config = dict(
    experts_per_token=4,
    d_expert=32,
    routed_scale=2.0,
    norm='rmsnorm',
    batch_tokens=65536,
    seq_len=1024,
    train_tokens=276700000,
)
Below are experts of layer 2 (counted from 0) of a mixture-of-experts language model. Rows are named gate (a neuron's input weights, with its number), up (a neuron's input weights, with its number), down (a neuron's output weights, with its number) and show model dimensions 0-127. Each number is 50 + 10 x the weight over its row's rms, rounded and kept within 0 to 99.
Before each expert's rows: a language model's description of what the expert responds to; "raises" lists some tokens whose logits its average output raises strongly, later layers aside. This comes from a sample of Wikipedia text that the model never trained on.

# expert 32
Mid-word syllable pieces. Inner syllables of longer words and foreign names, such as Rep-ub-blica, ad-vis-ing, ex-or-cist, Indiv-id-ual; also commas.
raises: "n", "os", "r", " history", "ns", "re"
gate3:51 56 67 46 44 46 52 31 42 57 61 61 66 52 26 45 54 53 51 58 53 64 44 48 31 38 39 56 62 64 49 67 50 58 42 34 59 50 61 64 40 43 43 50 43 58 35 33 42 62 59 46 57 45 40 50 50 45 44 54 52 39 66 51 55 39 49 56 45 49 35 44 59 50 69 58 50 49 64 49 67 32 55 58 51 71 47 56 56 53 51 56 56 52 47 42 45 22 26 45 56 66 44 48 40 40 55 66 43 35 66 55 47 50 52 39 65 42 44 44 54 63 56 56 48 34 38 59
up3:43 56 67 57 65 53 47 61 46 45 57 53 58 55 34 60 54 66 28 41 43 42 49 49 59 53 39 72 53 35 54 73 55 52 59 54 25 56 73 59 33 49 49 35 51 59 41 43 57 49 57 68 52 52 49 45 48 44 35 62 71 40 54 54 51 56 36 39 57 58 53 52 54 50 42 43 55 56 41 69 58 64 51 61 54 41 59 49 39 55 58 38 44 52 51 41 37 54 39 47 49 38 31 55 28 33 40 42 46 57 53 42 50 60 39 42 57 54 38 43 48 41 59 73 53 43 43 51
down3:65 43 55 60 36 34 55 53 43 49 38 62 26 46 61 64 48 46 53 47 45 59 56 55 49 46 52 51 48 31 32 64 23 60 48 51 45 45 42 47 32 59 36 61 52 39 34 72 65 36 65 59 64 39 48 47 62 38 53 65 46 55 63 61 48 50 57 52 51 53 53 43 46 53 54 44 46 42 47 44 34 50 65 36 54 46 54 64 44 58 64 59 59 56 46 60 67 40 47 48 51 39 60 46 54 56 45 49 56 33 42 53 58 44 55 57 52 38 44 41 30 62 51 66 40 71 34 58
gate4:61 60 36 39 45 47 43 52 62 48 54 34 64 38 62 49 45 52 51 59 40 59 56 54 61 62 52 58 50 50 39 49 54 48 43 47 52 44 32 73 27 49 46 51 53 40 53 49 48 61 52 45 54 66 49 61 29 64 65 56 44 48 76 60 51 61 46 36 62 50 49 56 53 61 59 52 42 50 40 58 49 46 47 41 49 42 62 53 34 40 46 37 50 71 41 30 53 32 39 45 45 64 68 41 49 49 47 44 46 71 38 61 54 65 51 49 37 64 37 73 41 42 48 47 41 59 36 59
up4:46 57 39 41 36 50 42 47 56 58 36 40 65 39 57 58 37 49 46 50 44 43 50 54 42 46 57 52 48 63 39 44 35 72 51 56 57 51 57 64 41 55 44 54 56 35 44 36 48 35 46 52 41 54 63 66 52 67 68 41 44 59 65 56 44 73 47 57 45 56 49 46 46 37 59 47 45 39 67 40 47 52 54 64 51 48 43 57 21 38 46 45 44 71 53 66 72 47 48 40 42 51 32 56 52 53 61 50 43 51 51 74 63 54 33 46 55 37 49 64 31 57 56 54 36 50 48 64
down4:24 50 58 46 51 46 68 55 48 60 51 41 48 56 45 43 54 59 49 54 33 48 56 71 46 30 50 57 38 62 61 42 38 63 54 32 42 55 42 68 43 40 66 56 44 45 51 48 43 54 47 31 37 50 31 49 55 42 70 50 62 53 40 50 45 49 42 59 40 44 65 57 55 53 41 64 53 47 46 55 60 44 48 61 57 55 36 46 67 35 55 39 49 47 55 42 85 52 34 45 50 48 43 40 53 58 62 53 41 57 55 50 55 52 41 31 65 36 57 57 44 63 41 35 39 47 63 59
gate5:47 45 48 47 51 44 43 44 51 38 40 72 63 49 34 55 51 44 40 62 62 57 55 53 38 25 51 30 42 58 52 47 67 45 44 50 38 32 57 44 44 54 52 42 51 58 52 43 53 50 67 29 47 50 64 42 47 53 58 41 50 46 52 62 48 54 39 54 52 48 31 59 66 43 43 33 50 42 61 53 36 43 56 58 48 60 46 47 48 28 52 41 34 65 73 45 52 54 62 61 46 65 41 44 58 74 44 56 41 41 50 46 46 40 57 73 60 43 65 51 51 57 46 69 68 67 47 52
up5:55 43 48 51 48 46 48 32 56 42 65 47 51 47 34 49 46 59 58 58 57 44 46 59 61 71 63 62 66 60 40 66 41 32 58 51 46 59 55 53 25 49 38 50 49 59 43 49 30 48 32 67 58 56 45 49 34 62 57 50 50 33 30 34 66 63 45 55 50 60 58 56 37 52 35 50 35 54 35 48 38 58 60 41 45 56 53 36 58 40 51 50 45 48 46 52 51 54 64 45 63 50 64 75 53 51 33 51 40 71 49 54 41 54 58 57 47 38 24 49 49 60 56 46 47 50 59 39
down5:65 63 45 51 46 51 69 54 50 65 35 54 58 53 47 57 46 68 41 43 61 45 54 32 62 57 48 39 43 66 57 71 41 48 47 37 50 49 49 47 29 39 32 56 54 46 48 57 59 40 53 20 53 51 69 46 47 35 43 36 46 52 72 52 65 46 51 56 45 37 46 43 48 28 40 44 34 41 56 51 49 64 47 55 30 61 39 51 51 50 40 65 51 69 56 41 43 53 59 38 50 53 47 48 50 58 50 43 50 61 64 50 52 57 49 51 71 47 61 54 33 27 49 46 49 47 44 53
gate6:40 36 50 45 56 45 58 47 61 65 46 33 57 72 58 53 33 66 47 62 41 49 43 38 54 48 57 35 68 47 70 58 66 56 48 34 51 49 53 60 44 52 65 58 61 60 46 61 57 57 41 50 48 43 54 54 63 39 48 51 63 61 74 52 46 47 50 60 44 32 61 34 56 52 37 39 61 43 43 42 30 39 47 37 48 68 37 40 39 55 38 72 31 43 61 54 33 58 43 48 55 61 47 42 46 39 38 55 44 40 50 47 57 52 46 46 46 39 57 62 64 59 42 59 50 52 53 62
up6:42 42 55 55 53 41 58 52 53 48 45 57 45 60 64 40 44 40 34 49 45 38 63 45 31 68 75 58 48 43 20 63 39 34 53 38 65 40 49 48 48 51 55 53 57 49 51 50 54 51 51 54 48 43 62 54 58 45 60 40 53 42 34 32 58 52 46 57 50 46 56 60 55 31 50 47 50 39 58 74 63 57 45 54 58 22 40 45 72 66 61 47 52 39 40 55 57 46 45 46 57 70 48 29 55 63 45 37 49 52 52 44 43 46 55 55 57 51 42 57 44 66 51 65 56 62 35 40
down6:54 38 44 70 42 62 62 63 56 54 40 49 32 47 62 47 53 50 48 50 49 37 41 27 44 56 36 55 55 44 32 46 47 47 49 61 40 39 47 57 65 45 44 40 55 55 68 55 46 63 40 59 47 39 46 39 43 56 72 53 37 41 38 56 54 52 38 43 49 44 34 39 46 66 51 39 33 52 42 49 55 51 38 61 53 48 24 50 66 58 53 52 47 43 48 34 45 34 55 54 42 30 35 66 46 56 42 44 48 37 49 55 53 54 55 62 51 54 50 46 39 63 56 26 58 32 64 32
gate7:38 43 48 39 36 44 38 47 34 51 50 53 45 69 54 38 57 60 58 53 61 54 67 45 49 37 68 48 48 65 55 39 50 55 45 49 48 48 20 45 58 32 57 62 57 55 64 39 37 63 48 65 65 53 50 51 58 46 65 37 48 49 44 40 58 44 59 58 53 66 43 41 50 50 26 62 40 61 63 53 47 62 35 43 51 54 47 39 51 69 49 52 45 56 44 41 52 35 47 60 33 57 62 65 37 44 42 42 56 70 49 47 44 34 38 44 62 57 54 44 38 33 50 72 47 54 49 58
up7:79 34 57 47 42 35 47 61 40 47 53 49 54 36 48 45 41 49 60 40 41 46 57 59 42 54 31 50 46 57 78 54 53 42 36 49 48 54 43 57 56 41 67 43 59 49 67 66 63 50 21 50 59 50 51 61 46 38 52 63 46 40 67 40 44 56 43 59 49 52 57 39 57 53 45 53 65 58 45 58 49 68 65 33 51 48 49 42 42 67 56 40 57 57 53 64 37 37 44 36 59 38 50 43 52 45 51 33 51 49 44 59 57 33 56 31 56 37 33 62 49 47 46 51 54 53 53 70
down7:60 64 49 48 62 43 56 58 44 56 58 60 65 43 49 40 44 31 37 47 65 51 57 39 53 66 46 55 57 55 34 45 35 44 53 35 53 53 45 40 57 57 50 27 48 56 51 34 46 63 43 62 54 56 45 44 44 19 48 42 54 53 56 35 68 52 58 53 55 42 58 71 42 44 63 54 48 43 53 30 39 44 47 55 35 50 38 42 52 28 38 50 53 53 53 53 65 52 41 44 49 37 57 31 37 61 47 49 43 36 60 53 53 67 58 67 49 40 53 70 39 30 48 47 55 46 64 46
gate8:45 50 42 56 46 52 51 43 44 48 31 54 34 51 46 53 46 47 67 55 37 45 52 54 57 39 62 31 50 69 65 80 46 57 52 37 53 32 56 64 55 47 39 47 47 39 56 51 58 58 44 49 53 76 57 41 47 39 42 42 35 60 71 62 60 52 36 65 75 39 62 48 53 56 47 53 66 46 39 41 58 35 48 51 63 51 61 44 49 51 44 49 50 42 45 44 65 50 43 54 60 42 47 41 37 45 69 54 42 51 26 53 50 36 62 56 49 56 58 52 46 46 41 47 43 45 35 72
up8:29 50 39 37 49 35 45 48 58 52 50 47 54 71 40 42 45 48 59 55 41 46 51 46 49 37 56 42 41 55 45 53 73 58 59 41 49 39 37 48 42 46 38 44 58 52 58 41 56 76 31 54 41 59 58 48 46 54 39 65 39 63 59 48 60 48 41 52 53 61 55 47 47 41 47 61 56 47 52 53 65 54 70 41 51 68 29 39 52 37 51 39 23 42 51 65 54 55 61 54 55 48 71 65 64 50 50 50 60 42 53 54 41 50 51 47 61 70 32 43 44 51 46 64 29 44 57 68
down8:57 56 47 55 36 58 58 66 46 45 50 47 47 53 43 46 28 67 52 45 49 67 36 51 39 62 61 45 48 75 45 29 45 31 39 59 51 65 43 49 48 61 61 36 57 31 67 49 70 44 44 55 48 54 34 59 45 56 50 28 46 57 33 63 55 59 56 55 42 45 49 56 54 64 45 52 44 59 35 57 44 51 46 32 32 30 46 47 42 50 49 54 32 61 49 45 45 49 60 50 58 66 38 54 60 38 58 40 39 52 50 42 47 62 28 44 51 43 58 56 41 63 59 56 63 45 48 45
gate9:50 53 60 38 65 51 61 48 30 47 42 41 52 60 53 30 38 44 58 40 50 43 87 52 55 48 63 73 55 61 32 59 37 53 59 62 63 44 47 58 61 39 36 48 55 51 58 49 45 59 43 48 67 50 37 41 33 45 47 33 46 54 61 49 52 57 49 65 40 48 49 45 38 66 51 50 51 54 56 60 45 49 72 32 48 38 56 55 47 54 72 46 60 62 58 41 59 51 57 44 51 55 42 38 53 41 43 40 53 49 19 39 51 42 59 61 44 45 62 54 57 53 53 40 53 62 49 51
up9:41 37 43 37 61 60 46 53 52 40 51 31 51 46 77 58 60 47 42 55 60 41 51 38 45 48 79 45 39 39 42 30 55 46 61 60 43 41 72 54 51 53 60 49 60 41 43 59 57 42 47 62 53 67 46 51 53 55 49 63 62 65 61 61 46 48 75 49 50 55 60 60 69 42 31 38 41 35 51 47 41 53 48 51 54 37 54 37 55 54 61 40 46 51 46 43 64 57 39 41 57 54 52 49 56 41 48 60 63 41 43 41 51 37 38 36 49 52 47 66 44 56 43 29 34 52 60 69
down9:40 56 72 55 52 48 31 50 40 45 36 43 47 41 60 47 53 32 48 50 54 52 45 56 59 47 56 51 42 53 34 79 58 60 42 55 51 53 44 56 59 56 47 45 56 30 57 46 55 45 59 54 49 40 51 59 50 47 23 61 45 59 63 66 58 73 53 44 50 47 11 45 54 42 51 45 31 43 45 56 47 54 61 48 65 51 50 53 47 49 39 56 43 68 57 68 53 61 45 49 57 44 40 52 60 53 60 33 46 71 29 59 46 58 59 56 45 38 51 34 55 49 64 44 49 58 51 53
gate10:47 52 43 43 64 59 57 62 59 59 46 35 33 68 53 77 59 58 55 38 57 44 46 60 51 54 41 44 27 63 58 44 51 68 35 45 44 50 47 56 46 56 56 49 50 40 50 18 55 48 52 57 48 47 57 64 52 37 44 69 39 57 57 45 55 41 53 45 55 52 56 68 41 48 53 47 36 54 50 60 44 68 44 42 63 62 53 25 55 68 40 50 51 35 36 53 62 64 38 48 48 50 43 43 48 60 57 57 61 56 47 44 61 53 32 41 58 53 37 43 67 45 59 33 46 51 54 37
up10:45 53 75 51 49 54 55 45 37 55 27 49 59 50 39 43 35 32 48 47 36 41 48 43 53 61 64 58 48 47 49 46 30 63 60 62 58 40 43 48 50 25 48 44 56 48 59 43 50 59 61 35 52 41 61 57 33 49 45 50 57 60 60 55 59 31 47 45 38 43 57 57 71 66 57 44 58 51 55 38 45 53 55 55 59 40 52 56 49 57 57 52 61 56 54 22 61 44 45 66 43 61 47 50 58 43 56 42 43 40 23 47 56 43 47 72 48 60 65 52 60 36 50 63 51 44 41 68
down10:50 45 48 52 39 36 45 61 62 50 40 67 52 51 62 50 46 73 48 40 55 53 41 23 50 55 38 37 48 32 63 63 29 45 44 56 63 40 56 45 30 47 59 64 36 51 45 35 52 44 57 65 37 53 32 44 43 47 49 48 47 46 65 46 50 38 43 57 55 39 48 38 58 39 39 67 41 47 36 58 40 36 45 39 75 50 44 40 39 58 44 40 45 45 51 39 38 62 39 31 34 53 59 45 41 57 43 46 59 56 58 48 50 51 39 23 55 50 60 46 52 50 46 44 47 53 59 52
gate11:54 46 55 51 36 50 45 58 47 42 57 41 36 46 50 25 75 59 54 47 49 39 71 49 46 50 49 54 44 55 65 52 48 44 55 60 56 58 57 63 67 52 50 47 27 64 60 51 62 74 48 30 62 35 42 60 38 39 47 43 46 52 50 53 38 70 58 52 64 59 43 41 47 45 39 29 53 38 50 54 40 49 57 42 47 60 59 50 48 54 47 47 48 73 48 68 59 53 61 52 45 40 40 48 46 49 42 43 35 44 43 57 63 46 41 46 47 44 74 67 30 42 51 31 49 44 49 61
up11:49 56 34 57 28 43 50 46 53 36 62 28 44 50 48 45 51 49 70 52 42 58 46 47 52 51 42 53 50 57 57 34 53 68 63 46 37 45 47 63 55 61 42 46 59 72 53 59 51 60 56 48 66 59 57 48 50 51 47 40 25 44 45 52 51 70 35 58 52 69 63 54 59 47 72 54 65 50 50 48 51 28 37 46 47 49 54 50 58 62 59 57 53 38 59 41 53 56 52 55 46 39 54 58 35 52 61 36 43 39 37 58 43 37 45 56 30 41 50 38 43 39 53 34 57 75 58 63
down11:51 39 36 30 56 44 51 69 41 56 51 59 58 43 58 54 30 55 47 65 41 62 46 41 66 44 63 39 58 33 46 55 57 65 59 67 48 61 57 49 45 34 45 59 62 37 56 44 46 37 35 63 47 47 40 49 50 48 57 47 47 59 84 53 37 59 43 61 34 35 55 40 34 49 63 43 57 45 43 39 51 60 48 57 59 41 59 67 42 58 56 55 65 51 62 46 46 48 41 58 47 55 57 36 35 38 56 46 46 47 59 49 53 70 53 62 54 38 79 60 46 44 51 47 50 47 49 54
gate12:52 33 45 42 32 43 46 63 29 56 42 58 47 48 52 44 66 41 52 40 54 39 51 31 74 34 55 51 56 49 47 68 45 51 48 44 63 51 53 58 48 34 46 54 35 57 59 46 51 54 41 61 61 49 55 47 37 37 33 44 55 58 60 54 56 41 34 43 65 63 57 52 49 58 47 46 44 50 41 53 37 35 56 45 67 38 70 27 60 54 58 64 52 47 58 67 50 52 40 46 54 57 35 55 41 56 55 47 41 48 44 68 54 30 64 42 55 44 65 42 75 38 52 53 48 61 59 64
up12:55 43 43 49 36 51 51 54 31 63 55 39 36 50 45 39 63 41 33 43 62 65 40 60 57 35 45 56 49 39 62 61 42 47 50 41 43 43 57 39 49 46 47 58 49 63 57 50 52 54 53 52 63 68 40 52 49 54 50 45 39 72 36 53 30 58 38 66 64 35 49 36 51 53 46 37 49 32 48 57 37 45 54 42 36 65 42 36 49 41 51 59 51 74 42 52 66 61 54 53 39 54 59 53 44 44 51 56 62 67 50 42 67 44 57 62 68 33 54 38 33 49 62 33 59 59 57 56
down12:56 63 50 55 42 43 57 47 56 56 30 56 48 62 39 52 48 58 58 64 54 29 39 45 49 64 63 60 34 45 69 44 51 44 48 69 54 50 70 43 43 59 35 61 48 20 53 48 40 58 23 51 49 44 49 56 61 25 49 45 46 49 43 41 27 63 47 58 43 40 43 42 42 48 35 51 35 43 43 55 64 58 44 43 41 68 57 39 53 59 45 51 44 47 61 69 50 46 63 52 43 53 60 38 42 34 55 58 53 45 41 61 62 47 49 46 47 42 53 51 65 35 59 60 58 56 56 51
gate13:47 49 28 33 45 42 49 51 49 52 61 61 50 43 52 46 40 50 68 66 64 41 44 52 48 41 51 47 59 43 58 54 57 40 56 54 50 57 56 55 50 30 48 49 35 47 62 67 63 52 54 45 42 53 34 26 36 41 43 51 46 70 65 54 44 56 50 49 45 49 27 59 41 49 60 70 64 55 55 58 37 27 61 45 41 52 57 34 70 53 63 60 50 61 42 60 59 37 41 64 58 49 55 50 63 72 53 30 51 47 37 46 70 46 49 39 40 53 51 43 45 38 48 56 39 58 46 51
up13:56 51 46 31 49 51 35 57 58 58 57 37 63 37 52 40 44 56 71 57 63 39 50 62 53 47 77 59 51 55 66 44 57 37 59 35 53 55 60 58 38 50 53 35 46 58 50 46 59 54 60 53 53 41 48 65 37 51 51 41 57 71 70 40 54 61 45 36 47 59 40 35 65 58 50 62 37 49 42 52 31 40 53 49 51 61 59 46 65 33 64 47 39 65 52 49 42 53 41 61 61 47 50 32 55 53 46 38 34 49 31 47 43 35 56 57 41 49 58 49 50 36 62 42 36 59 32 52
down13:45 47 47 40 52 63 41 65 54 51 37 49 33 38 46 62 38 47 39 54 36 41 42 55 43 49 38 63 62 28 41 54 49 58 55 53 41 44 31 55 65 47 48 59 51 45 56 43 60 53 42 48 40 58 63 51 58 48 45 76 53 46 63 55 41 75 44 45 48 40 57 49 46 52 57 49 55 60 46 54 59 35 57 54 38 69 33 48 24 61 46 41 33 26 58 47 70 40 56 48 44 47 48 59 75 35 47 55 34 42 49 33 48 54 49 42 53 51 50 59 51 36 56 65 52 62 43 38
gate14:47 40 49 53 45 30 44 55 59 38 48 19 31 57 55 47 61 50 49 46 49 56 44 67 41 47 51 57 61 48 48 43 45 48 46 46 54 63 60 52 44 33 55 43 37 52 68 67 66 70 53 32 61 32 54 63 51 37 42 49 57 58 70 51 61 42 53 49 37 64 46 43 46 61 54 60 49 70 64 35 45 50 47 57 35 41 63 51 45 43 61 54 49 72 45 35 62 43 40 54 43 61 42 58 34 59 56 35 44 39 54 60 39 60 33 41 50 42 50 47 46 40 58 54 62 63 54 54
up14:64 43 56 38 50 61 56 56 39 63 52 47 41 64 45 48 44 38 46 45 58 54 56 62 56 45 19 50 53 55 56 43 45 45 57 49 39 51 45 45 43 56 63 68 30 34 37 42 50 56 56 46 48 48 49 53 39 42 36 62 45 67 41 25 59 44 51 37 51 62 51 51 40 50 40 33 46 19 36 52 49 67 51 55 54 86 65 25 52 66 47 38 50 51 50 52 54 46 58 48 53 62 47 48 47 53 48 52 53 44 56 54 64 53 55 53 50 53 57 54 57 55 46 55 65 27 53 44
down14:53 56 59 41 34 32 48 54 48 43 70 32 35 54 51 65 61 54 39 52 54 51 33 60 59 54 45 59 54 54 54 35 41 59 38 55 51 24 57 65 48 59 57 49 49 80 53 37 58 50 53 54 44 31 31 40 47 52 45 56 62 36 46 42 44 61 54 36 38 60 40 50 58 64 20 50 55 52 48 49 57 55 38 38 56 41 52 49 46 52 68 44 60 52 49 59 57 71 59 46 57 45 49 51 59 56 45 49 63 48 40 41 56 68 61 42 51 62 54 57 36 42 49 64 59 36 59 49
gate15:44 53 53 47 53 43 52 59 49 39 50 29 44 39 57 77 47 51 48 67 46 42 55 48 54 61 64 43 51 50 40 37 64 48 32 45 54 59 51 62 40 40 55 50 50 51 47 40 65 68 48 34 49 40 59 31 59 37 59 42 53 47 68 35 62 56 59 34 56 43 46 57 57 57 47 61 41 78 49 52 53 30 36 50 56 53 58 58 58 50 40 51 37 50 44 53 78 59 33 45 61 37 47 46 64 48 45 60 43 41 48 48 45 63 39 39 42 35 56 56 54 47 54 62 57 65 30 48
up15:55 47 40 50 46 58 64 49 38 60 62 47 44 59 63 32 49 60 36 29 44 57 51 49 51 51 52 59 57 47 43 48 60 64 53 63 70 42 56 31 44 46 39 38 38 39 49 59 40 58 25 68 43 47 58 53 43 42 34 49 53 46 65 41 65 55 62 53 54 66 57 65 47 67 48 54 57 54 50 49 64 66 63 40 46 51 41 48 41 55 55 57 48 53 43 43 38 63 64 37 41 43 46 40 40 57 50 38 51 29 62 64 65 53 51 46 38 39 38 39 56 56 67 44 23 42 45 44
down15:61 51 39 33 58 35 34 51 59 50 50 44 53 59 39 52 55 37 40 53 30 41 37 54 40 58 53 38 55 57 44 55 52 51 46 37 30 54 59 47 61 45 56 41 37 54 64 38 62 55 59 30 31 54 51 52 54 53 50 66 54 70 65 44 44 56 46 49 61 35 50 46 45 35 38 52 59 65 63 63 55 37 52 52 69 60 62 42 44 62 60 39 30 48 56 53 29 49 64 64 45 47 39 59 47 47 45 44 64 36 44 46 47 43 46 46 50 44 58 64 65 25 48 67 54 61 40 50
gate16:64 36 27 48 29 35 53 47 59 53 55 46 40 50 53 61 49 40 62 42 58 38 61 64 45 53 56 72 56 47 52 52 46 49 63 43 59 48 47 60 55 47 48 41 41 58 56 56 41 52 42 32 50 28 47 61 58 49 30 43 47 37 56 36 45 46 40 66 63 53 62 53 53 53 30 69 59 59 57 39 52 38 46 58 46 36 61 52 53 48 59 60 54 54 51 52 61 48 49 53 67 37 49 47 36 66 58 62 36 52 47 25 32 46 28 61 58 54 46 53 52 47 45 75 50 62 51 56
up16:49 55 49 52 57 42 58 35 32 49 48 55 52 61 65 40 44 53 35 45 51 39 44 40 54 41 41 49 63 47 49 75 50 56 46 59 47 64 49 52 70 48 49 48 62 36 45 52 41 54 39 59 48 42 49 41 40 62 55 41 48 50 41 35 54 43 60 38 57 48 55 62 61 56 52 37 52 34 37 52 45 69 47 36 48 58 46 55 57 57 37 54 54 39 47 63 62 50 34 35 62 56 47 64 59 26 48 46 47 76 64 51 71 63 80 40 31 54 39 42 42 53 53 40 49 51 60 36
down16:46 51 35 59 72 53 44 54 59 37 51 45 55 35 55 30 36 47 58 45 45 60 51 56 51 49 41 64 44 43 46 16 58 56 30 83 53 68 69 47 48 47 50 46 47 48 56 52 66 40 44 30 57 57 47 53 57 42 66 44 56 48 47 42 56 48 46 45 65 48 48 49 48 53 42 71 59 52 43 54 49 74 50 36 57 38 61 51 57 43 52 49 36 61 40 59 54 40 45 47 38 62 35 36 46 29 60 56 48 48 50 53 60 57 48 50 57 48 50 52 62 53 43 35 37 63 46 40
gate17:40 50 46 45 45 49 46 44 43 48 44 72 53 41 67 41 58 51 56 56 42 65 47 42 51 49 45 72 58 45 46 49 42 17 51 57 45 52 59 63 53 51 27 53 65 63 56 50 54 42 52 46 46 49 58 51 41 41 46 51 44 41 61 43 53 67 52 45 45 46 66 45 57 40 45 40 66 63 56 39 49 35 49 29 35 50 53 61 65 45 50 52 35 64 43 68 59 35 25 62 45 57 43 49 52 45 49 64 58 57 27 50 49 46 47 47 63 57 56 46 33 52 48 70 40 61 59 70
up17:61 64 49 37 27 49 48 73 43 57 65 43 59 33 44 45 60 46 62 62 50 60 43 47 47 41 55 49 51 60 39 56 31 50 56 51 52 72 41 46 43 45 34 62 30 70 33 53 39 47 60 57 60 43 40 56 31 33 38 48 49 53 41 57 51 65 39 49 47 53 41 68 60 53 29 41 55 46 47 40 56 53 53 36 47 45 61 39 56 57 54 58 46 39 53 52 51 43 47 63 48 39 48 48 29 55 52 74 65 49 43 52 52 65 56 44 61 44 46 60 58 62 47 45 34 35 59 59
down17:52 57 33 47 41 57 52 45 56 41 54 48 48 49 55 55 62 59 33 65 66 50 33 38 40 44 59 50 32 46 57 53 39 59 50 54 32 67 53 38 66 42 55 45 38 45 51 64 49 54 30 38 51 45 37 45 70 66 55 48 57 42 32 63 56 42 37 59 52 45 52 53 57 52 59 79 64 64 49 43 53 55 57 63 40 39 37 52 40 53 41 43 54 63 26 51 49 47 50 58 48 39 33 40 47 54 47 50 46 59 52 51 55 57 44 50 33 70 44 40 45 56 29 61 51 41 62 31
gate18:49 54 66 45 43 60 52 49 65 43 32 57 30 47 68 57 46 32 68 64 36 33 43 33 52 59 54 67 50 46 57 57 42 50 34 77 36 60 47 34 56 47 57 46 54 51 52 49 47 57 47 49 31 45 43 63 43 45 50 38 46 51 67 54 61 51 52 48 58 52 38 64 51 44 45 36 49 74 52 50 39 50 53 47 65 31 36 44 53 63 62 45 59 32 49 41 54 58 45 59 41 38 61 64 51 50 56 54 58 52 46 46 50 60 48 47 49 65 32 46 38 38 65 62 66 45 46 61
up18:53 64 35 48 35 48 62 52 63 45 34 58 53 53 74 51 54 50 50 36 55 38 48 58 42 37 55 43 60 58 55 53 47 56 61 41 51 50 44 60 60 72 58 63 55 45 51 26 55 36 63 63 38 43 57 55 35 47 61 56 55 42 46 57 38 57 37 53 47 74 31 62 25 30 54 39 43 45 46 43 65 60 44 57 55 48 53 54 52 61 58 45 42 49 45 48 51 40 28 36 64 48 65 47 53 47 44 61 46 62 41 65 59 62 34 40 37 58 54 53 52 52 38 45 52 33 47 35
down18:45 44 52 63 45 41 66 56 50 63 46 57 37 52 54 45 72 54 35 32 75 56 41 57 41 40 54 60 33 60 51 61 34 70 43 47 52 41 49 51 40 49 44 51 55 57 59 45 41 49 58 56 62 17 64 48 61 50 56 47 42 51 55 62 51 50 55 49 42 67 45 63 47 69 46 44 31 56 43 38 57 57 62 46 45 49 54 41 56 43 58 48 55 40 70 53 29 51 69 56 40 50 57 53 56 61 51 38 41 55 47 64 52 51 62 42 54 46 67 52 35 61 56 47 45 29 43 39
gate19:53 44 70 52 57 59 47 71 51 36 40 55 38 50 54 65 59 44 56 59 57 52 39 53 61 38 54 49 46 51 41 46 56 45 52 53 24 60 45 57 54 44 41 72 40 54 55 59 45 58 61 28 52 35 38 59 51 46 42 59 55 58 49 47 55 59 38 47 44 55 51 31 35 31 55 52 60 68 66 53 30 48 56 53 52 33 57 47 56 54 67 50 36 74 37 52 56 53 61 39 42 44 58 56 45 67 44 62 53 46 58 30 47 42 51 60 58 52 38 31 54 44 36 46 49 61 66 64
up19:68 46 54 52 69 42 50 49 49 42 50 48 47 44 65 42 62 60 46 56 55 64 49 52 65 62 50 43 38 38 56 40 51 47 40 49 30 51 47 33 55 54 35 50 62 24 63 47 44 43 57 42 53 62 53 59 39 55 55 52 52 62 43 59 46 67 49 49 48 46 41 42 57 48 41 45 37 53 31 14 49 50 48 50 49 36 48 48 42 42 57 48 48 56 41 40 49 58 67 42 44 63 59 41 60 62 47 49 71 67 27 51 50 57 54 53 68 40 49 40 62 63 57 53 40 77 41 62
down19:57 49 60 43 47 41 54 63 36 32 65 46 37 63 34 30 65 41 49 52 46 56 64 38 40 31 51 59 48 60 55 57 54 60 56 58 56 49 30 51 70 46 53 44 48 48 47 46 41 60 46 42 40 54 62 70 54 58 41 57 64 52 60 73 63 44 39 57 56 68 51 55 32 52 70 36 61 76 39 51 42 42 56 53 59 54 26 63 57 49 49 49 32 50 49 51 54 61 49 57 40 32 45 52 41 48 40 32 35 50 47 61 47 57 55 52 61 55 55 39 48 44 45 45 47 52 46 45
gate20:39 69 60 64 57 42 39 53 66 35 53 48 41 58 65 53 51 45 67 39 47 25 56 51 59 43 75 45 56 44 38 58 48 62 43 44 49 45 72 36 39 50 45 30 60 53 53 47 48 48 61 60 46 64 55 61 55 56 36 54 34 75 55 51 40 41 41 47 43 55 36 49 63 44 40 59 58 66 47 49 57 46 52 51 52 41 58 44 44 36 69 32 45 43 47 67 55 51 42 54 42 54 58 51 28 40 40 45 45 49 47 65 43 40 52 70 55 46 40 57 62 45 53 50 48 41 39 63
up20:65 57 57 54 43 54 33 37 55 50 52 55 49 49 73 47 72 47 63 47 51 49 47 55 34 45 59 57 51 26 66 71 46 56 49 40 42 58 59 46 58 53 46 28 75 60 53 33 43 30 62 71 59 60 51 38 59 38 39 45 37 66 57 55 41 50 41 44 54 55 50 62 57 62 37 58 52 70 45 48 48 56 46 49 47 47 45 45 36 44 73 46 49 45 45 58 47 47 50 75 35 58 51 36 39 42 49 47 43 57 44 47 48 52 49 55 43 38 53 45 52 50 49 46 53 38 40 72
down20:68 62 60 45 26 60 55 34 70 43 53 43 54 70 65 45 51 47 39 50 50 57 54 39 49 45 56 39 35 45 42 36 54 41 56 47 58 50 39 56 50 52 60 66 60 40 54 65 37 51 48 60 62 36 39 35 52 54 58 40 62 45 31 44 28 53 45 60 42 46 66 56 53 54 62 32 54 46 72 51 61 49 45 42 39 43 59 55 61 45 49 47 51 61 42 56 37 34 70 58 45 37 57 51 53 53 55 48 56 50 52 50 35 56 67 43 31 59 55 46 47 70 58 51 31 44 67 45